From a checkpoint of a small mixture-of-experts model trained on Wikipedia.
Size: 12 layers, vocabulary 32768.
Experts: 48 experts in each of 6 layers, 192 SwiGLU neurons an expert, 2 picks a token, a softmax router.
Below are experts of layer 3 (counted from 0) of a mixture-of-experts language model. Rows are named router (the router's row for the expert), gate (a neuron's input weights, with its number), up (a neuron's input weights, with its number) and show model dimensions 192-255. Each number is 200 + 40 x the weight over its row's rms, rounded and kept within 0 to 999.
Before each expert's rows: "comes after" lists some tokens at least twice as common just before its tokens as in all text. This comes from a sample of Wikipedia text that the model never trained on. Tokens count by the router's weight.

# expert 23
comes after: " was", " to", " is", " be", " were", " been"
router,206,148,196,197,172,167,210,204,253,148,235,275,176,265,257,146,245,134,133,221,151,213,201,142,147,179,217,232,182,147,145,274,171,258,203,177,139,173,177,168,164,181,238,193,179,249,150,251,250,155,243,253,257,209,233,251,196,156,245,222,286,250,173,244
gate0,172,198,98,150,187,128,258,214,265,172,168,171,216,200,237,226,196,239,208,157,208,243,175,128,184,150,223,222,240,230,218,207,235,194,303,215,159,162,211,187,157,213,221,191,193,218,202,244,136,150,259,255,164,203,224,229,213,122,225,201,135,158,198,218
up0,168,200,130,153,144,156,232,232,233,185,200,149,243,150,279,158,230,203,203,221,219,195,197,168,228,152,181,243,258,200,238,173,218,232,259,237,170,182,203,145,166,208,278,188,153,258,234,190,159,130,200,256,204,175,240,196,201,148,203,206,159,203,171,255
gate1,244,158,178,158,220,279,180,210,191,230,246,242,237,225,243,145,118,182,165,217,138,237,199,161,217,175,177,140,232,221,215,214,208,181,217,170,208,211,247,198,169,228,168,178,128,144,178,221,218,213,185,115,176,186,169,150,169,190,231,256,231,217,200,246
up1,172,290,267,210,182,207,234,192,180,174,119,177,200,206,210,165,239,228,273,164,247,164,215,175,156,219,176,269,195,192,182,156,179,202,203,223,210,237,186,205,234,131,222,156,179,225,252,212,177,198,189,197,271,168,260,169,210,190,246,151,214,210,230,192
gate2,224,199,213,242,208,211,147,198,209,78,267,239,216,195,179,176,172,139,235,161,128,140,204,185,200,218,242,272,163,176,170,115,184,266,264,204,154,129,196,181,264,250,190,105,190,227,172,253,153,118,176,166,161,216,250,182,168,201,191,183,175,194,268,184
up2,234,233,209,226,175,229,151,180,176,99,250,205,218,216,179,195,157,142,222,146,209,167,214,217,210,185,212,265,168,161,179,122,183,290,226,225,178,94,202,175,276,241,201,126,173,242,120,255,150,127,184,171,174,194,240,188,155,182,216,186,210,203,289,189
gate3,201,145,189,205,189,256,161,190,175,232,211,251,252,116,179,165,175,208,236,265,129,243,235,122,264,255,185,192,161,188,266,147,122,200,224,193,221,236,249,177,173,202,238,135,211,233,187,168,161,185,204,263,237,171,194,160,198,190,169,211,123,152,213,221
up3,175,256,223,179,208,159,238,219,209,162,199,138,162,271,192,217,213,195,145,132,268,185,175,235,128,128,216,185,242,198,172,208,254,175,173,209,168,147,170,193,211,174,184,214,172,174,201,224,235,225,174,172,159,214,219,186,149,197,212,196,298,240,212,228
gate4,159,240,217,166,198,168,174,275,163,234,162,186,231,260,230,178,222,191,197,147,198,124,239,104,284,263,284,157,201,207,232,244,209,203,250,209,137,293,273,217,185,225,173,250,209,197,225,161,244,108,211,138,207,270,181,240,215,173,205,196,232,269,109,139
up4,197,136,154,223,236,267,220,114,206,203,221,225,143,160,211,222,173,172,251,242,201,290,151,270,67,124,85,245,216,208,156,205,208,206,179,188,233,200,169,191,251,194,252,197,208,191,167,186,170,235,209,278,185,165,228,192,235,193,179,240,185,126,358,250
gate5,193,232,210,192,156,211,131,221,197,245,252,190,93,318,195,230,201,186,191,179,207,177,167,257,122,261,195,167,137,212,193,244,236,239,173,165,234,232,260,210,206,206,222,165,200,216,246,161,245,179,126,187,317,150,183,141,200,167,147,210,211,164,242,147
up5,160,179,169,140,280,189,251,160,174,155,192,234,232,174,183,223,154,179,210,266,195,218,242,185,232,155,209,220,226,188,253,160,171,158,229,239,183,154,161,142,219,194,169,217,220,160,153,191,102,212,259,192,226,226,225,257,204,257,279,222,207,211,183,221
gate6,238,211,178,239,166,234,206,175,247,288,162,214,192,225,208,180,185,255,174,137,181,188,148,168,196,218,218,155,145,144,211,187,152,166,137,194,229,218,197,223,266,143,205,215,203,166,148,137,166,219,166,235,211,203,222,190,180,196,219,198,187,224,128,183
up6,187,181,249,217,182,260,172,178,294,243,226,161,313,228,231,132,180,207,161,168,219,138,166,166,183,203,220,147,176,191,204,198,135,171,217,196,236,187,208,216,250,181,194,214,123,184,188,221,191,190,254,224,139,146,250,227,228,202,197,206,239,222,187,164
gate7,189,225,239,195,202,164,205,253,195,152,194,196,187,161,218,212,182,258,213,154,163,226,183,161,183,234,219,311,204,132,210,205,186,148,252,215,197,159,199,158,212,206,185,172,228,244,255,248,237,136,186,198,154,286,196,199,191,206,178,165,206,201,206,264
up7,201,196,240,206,212,181,213,167,183,196,220,227,220,235,231,208,222,145,231,229,238,211,175,269,176,195,170,114,201,192,234,185,237,231,164,179,219,213,265,255,226,219,193,251,203,205,141,182,203,242,203,186,254,136,223,207,213,176,180,217,174,173,211,148

# expert 1
comes after: " the", " a", " of", "==", " The", "-"
router,225,207,168,183,146,225,158,201,247,169,252,192,238,163,217,197,237,166,129,174,165,261,160,270,153,225,137,194,208,160,223,224,226,213,221,208,191,235,200,243,184,142,172,190,189,179,195,203,203,166,165,183,174,130,197,243,254,202,246,272,175,183,235,159
gate0,178,224,231,194,125,173,231,268,237,206,239,135,220,180,276,218,221,200,272,167,223,250,242,184,216,178,208,184,188,139,226,212,175,235,288,157,168,145,230,236,210,145,142,154,197,132,167,275,266,195,143,156,224,249,133,157,106,270,167,223,143,244,222,197
up0,149,159,294,199,230,207,198,238,156,198,167,199,297,171,217,241,116,207,139,233,206,195,162,223,218,263,147,164,173,186,194,256,162,204,240,251,193,192,227,177,165,159,209,230,132,169,184,127,124,214,286,183,241,229,210,300,222,200,160,169,280,214,218,148
gate1,200,128,230,193,171,310,164,249,275,178,228,243,149,194,243,211,220,158,117,199,238,253,198,223,135,176,201,222,134,196,172,161,235,203,227,179,184,138,115,235,221,201,184,241,230,216,192,201,162,197,180,244,190,209,245,273,189,168,228,138,225,241,272,177
up1,254,151,211,164,202,265,229,198,288,171,244,209,219,136,239,131,149,179,216,172,255,241,216,264,117,175,217,208,144,174,164,181,281,178,252,182,144,172,153,185,180,224,171,289,211,181,164,205,181,206,232,250,216,185,242,235,153,153,233,144,218,295,263,166
gate2,198,176,247,225,119,185,182,238,211,176,211,195,233,146,217,218,192,137,216,212,224,244,178,196,178,226,207,241,240,227,296,234,236,225,192,197,146,234,282,203,223,151,139,220,249,265,171,232,205,134,145,156,217,215,219,162,254,204,190,220,231,140,178,278
up2,179,186,147,188,219,222,182,193,150,217,155,213,122,231,190,220,210,286,186,179,235,129,228,177,168,183,198,143,215,205,148,197,203,115,253,198,281,172,130,165,210,251,239,186,209,204,196,172,138,243,241,179,194,244,219,180,156,160,210,164,202,254,221,159
gate3,158,258,190,178,264,165,180,93,175,186,148,196,232,197,240,131,156,189,203,180,257,147,215,190,176,209,245,205,224,184,256,226,191,179,248,207,204,207,229,189,185,230,202,151,148,166,188,128,170,172,245,121,204,171,226,237,259,232,233,149,190,224,271,188
up3,210,180,197,146,189,275,163,299,201,207,248,238,138,205,170,293,218,218,202,196,159,233,232,158,160,140,179,231,204,204,191,209,197,235,118,197,218,121,208,146,249,205,149,167,255,228,238,189,272,256,165,237,176,227,136,175,144,220,137,184,181,153,109,243
gate4,248,160,141,193,313,182,171,132,224,167,181,137,213,179,204,234,170,184,140,209,202,222,132,267,217,199,179,233,209,211,191,295,232,169,195,207,166,210,219,234,171,152,152,214,152,240,183,233,185,175,217,126,191,222,159,172,184,146,225,188,210,224,225,147
up4,257,165,152,179,304,178,208,148,224,161,176,163,198,198,145,206,167,192,137,189,183,247,121,272,203,224,169,269,185,208,191,274,185,159,211,215,136,217,175,253,170,142,147,213,172,236,198,245,208,195,265,151,198,239,193,157,157,115,220,189,177,224,250,163
gate5,103,130,116,207,278,190,182,156,188,229,279,201,130,228,137,211,173,225,174,205,177,213,163,207,182,164,168,157,214,245,212,291,210,222,156,190,151,144,220,192,204,186,148,254,185,232,149,187,137,157,173,229,238,234,172,232,265,142,249,216,208,147,155,235
up5,296,255,249,216,113,197,188,240,217,205,164,170,266,173,251,195,187,162,253,239,199,218,176,216,183,206,244,251,206,173,204,98,184,164,239,200,275,228,139,238,235,168,247,183,241,157,245,217,256,265,175,199,191,149,233,173,126,217,132,207,152,249,218,173
gate6,204,219,179,226,164,249,215,144,230,200,232,213,181,264,239,190,185,139,118,218,222,174,207,179,109,235,253,221,289,111,180,193,208,196,202,182,275,236,230,230,259,182,187,128,207,237,199,194,232,148,170,179,184,133,195,231,203,201,268,193,158,199,192,101
up6,256,207,183,170,222,234,144,155,220,227,231,242,168,259,215,277,130,187,191,182,180,204,167,162,107,223,274,210,241,136,228,238,192,175,202,210,223,254,188,215,217,141,204,179,163,280,191,157,173,135,173,227,208,192,189,225,212,229,203,182,117,149,173,84
gate7,241,162,159,209,207,176,210,230,85,194,215,184,187,173,205,201,162,208,241,210,211,306,226,162,200,129,142,120,163,241,231,259,249,248,170,211,214,215,186,228,194,200,161,134,192,233,220,245,240,248,233,188,234,166,189,170,310,249,154,221,183,229,164,176
up7,183,196,262,194,180,203,207,189,199,172,211,149,197,173,187,226,159,208,188,197,202,143,158,210,191,221,204,160,262,188,260,132,194,143,261,174,187,228,179,211,232,171,176,227,227,140,231,179,195,222,160,167,121,231,175,218,120,262,297,190,232,207,203,217

# expert 10
comes after: " the", " to", " a", " this", " The", " his"
router,191,234,178,207,103,263,145,241,182,192,279,183,209,218,204,207,206,222,195,195,208,159,275,159,164,148,153,222,162,174,225,120,241,261,198,229,181,140,228,202,185,121,241,158,163,165,184,202,186,128,186,260,219,212,188,171,275,156,243,244,265,210,279,275
gate0,111,193,216,209,127,199,168,173,160,188,212,159,154,264,170,232,173,167,182,155,209,150,230,149,179,220,119,252,180,173,194,157,209,236,238,248,215,158,131,212,233,129,206,199,204,236,255,234,219,201,249,174,212,296,211,183,186,122,205,228,182,242,198,168
up0,230,171,202,196,177,160,194,215,211,266,236,202,250,182,233,141,253,210,177,228,242,203,206,157,203,212,191,163,188,247,259,188,201,156,163,169,167,208,179,150,252,274,161,176,203,145,205,212,225,179,184,233,167,175,169,235,170,227,193,199,215,202,268,245
gate1,183,223,183,172,187,226,135,207,295,159,226,166,246,177,202,272,184,239,193,256,167,257,146,183,217,196,212,255,215,258,194,203,270,201,212,206,233,122,201,216,208,237,170,171,184,260,218,226,147,213,184,152,155,177,168,192,222,241,177,162,241,246,268,212
up1,194,163,209,198,256,175,279,216,99,249,187,186,116,221,171,89,213,191,208,148,195,161,216,199,232,222,191,138,200,160,245,200,137,166,151,176,207,233,142,183,166,196,178,205,193,120,199,236,220,231,188,225,261,192,229,185,231,213,203,280,214,149,145,213
gate2,207,198,203,290,223,243,198,217,193,186,219,236,102,211,238,141,221,239,168,192,173,233,209,140,166,167,145,146,216,204,264,266,284,266,168,266,206,190,197,165,183,161,122,224,217,208,164,179,215,143,194,196,247,257,240,203,205,239,270,219,231,261,226,219
up2,203,191,194,247,242,255,179,190,224,269,215,191,100,204,221,159,173,242,221,200,199,181,171,181,179,199,212,166,179,222,250,237,235,253,194,301,247,135,256,194,158,204,136,172,153,206,222,192,177,174,184,179,311,273,230,179,243,234,202,222,216,209,261,188
gate3,205,174,212,230,226,251,159,186,210,153,267,287,156,177,214,228,201,278,179,183,254,261,151,239,115,117,157,188,216,193,211,252,193,186,213,184,253,142,200,264,137,200,166,138,223,180,155,186,189,183,195,147,204,192,202,169,250,202,239,237,228,274,217,256
up3,151,226,310,166,228,223,194,210,253,217,251,198,182,199,153,197,152,218,189,183,233,202,197,147,215,213,223,214,191,225,257,117,147,196,215,207,191,155,211,206,153,157,156,164,227,191,158,138,165,229,171,139,250,211,188,160,98,228,181,197,174,180,161,238
gate4,317,224,250,148,221,272,187,199,195,228,193,165,278,224,190,232,266,170,140,219,229,226,270,126,232,224,191,190,199,157,277,136,244,204,220,221,179,204,190,188,229,209,168,258,226,189,170,174,206,238,198,138,161,213,206,121,141,107,231,234,166,246,162,227
up4,254,198,286,182,218,259,165,228,212,219,214,183,238,243,200,213,233,183,174,237,180,258,269,133,169,237,200,208,199,158,244,129,273,232,292,216,169,238,220,196,296,204,209,273,157,157,171,147,207,231,182,98,186,203,214,169,178,190,202,224,138,243,199,180
gate5,158,264,275,206,138,257,196,186,188,212,204,278,196,274,233,262,183,222,234,210,153,185,225,164,206,280,210,204,257,237,208,178,185,204,213,202,158,142,266,152,259,207,213,227,220,180,250,194,238,214,144,160,150,118,279,143,181,258,189,217,189,147,124,168
up5,237,171,139,175,216,168,199,210,216,167,172,174,174,160,163,197,199,201,195,233,249,240,185,245,177,146,219,184,215,158,194,263,191,152,187,224,248,222,182,275,166,214,219,185,194,217,188,206,173,183,220,253,249,285,138,248,205,165,221,130,200,239,249,219
gate6,196,250,259,208,151,181,202,210,168,177,264,152,194,207,225,195,242,230,190,174,210,191,202,157,192,189,244,244,155,151,225,151,190,198,224,191,181,209,158,234,226,182,202,202,186,236,160,194,166,240,166,224,187,229,185,177,225,202,205,188,190,209,238,267
up6,237,114,152,151,260,203,198,187,234,227,160,264,216,218,151,192,152,116,213,208,236,208,228,250,205,193,131,175,232,255,157,197,215,198,174,184,230,221,211,161,177,202,202,196,206,165,282,217,222,207,240,188,250,180,204,237,180,169,156,196,242,163,165,95
gate7,278,207,246,155,229,224,196,170,199,166,220,161,219,171,201,136,219,241,216,256,183,197,275,130,174,255,155,142,225,224,112,180,232,173,253,239,215,269,188,154,208,224,171,209,231,192,230,275,237,166,139,211,204,218,245,248,209,205,219,222,237,238,276,197
up7,167,185,180,218,207,194,235,202,261,238,229,251,161,211,236,247,164,129,150,188,206,206,106,266,258,157,259,179,183,201,268,263,173,214,159,186,157,170,213,207,255,175,187,205,215,217,181,135,169,206,234,196,171,163,151,173,165,201,188,189,173,148,132,193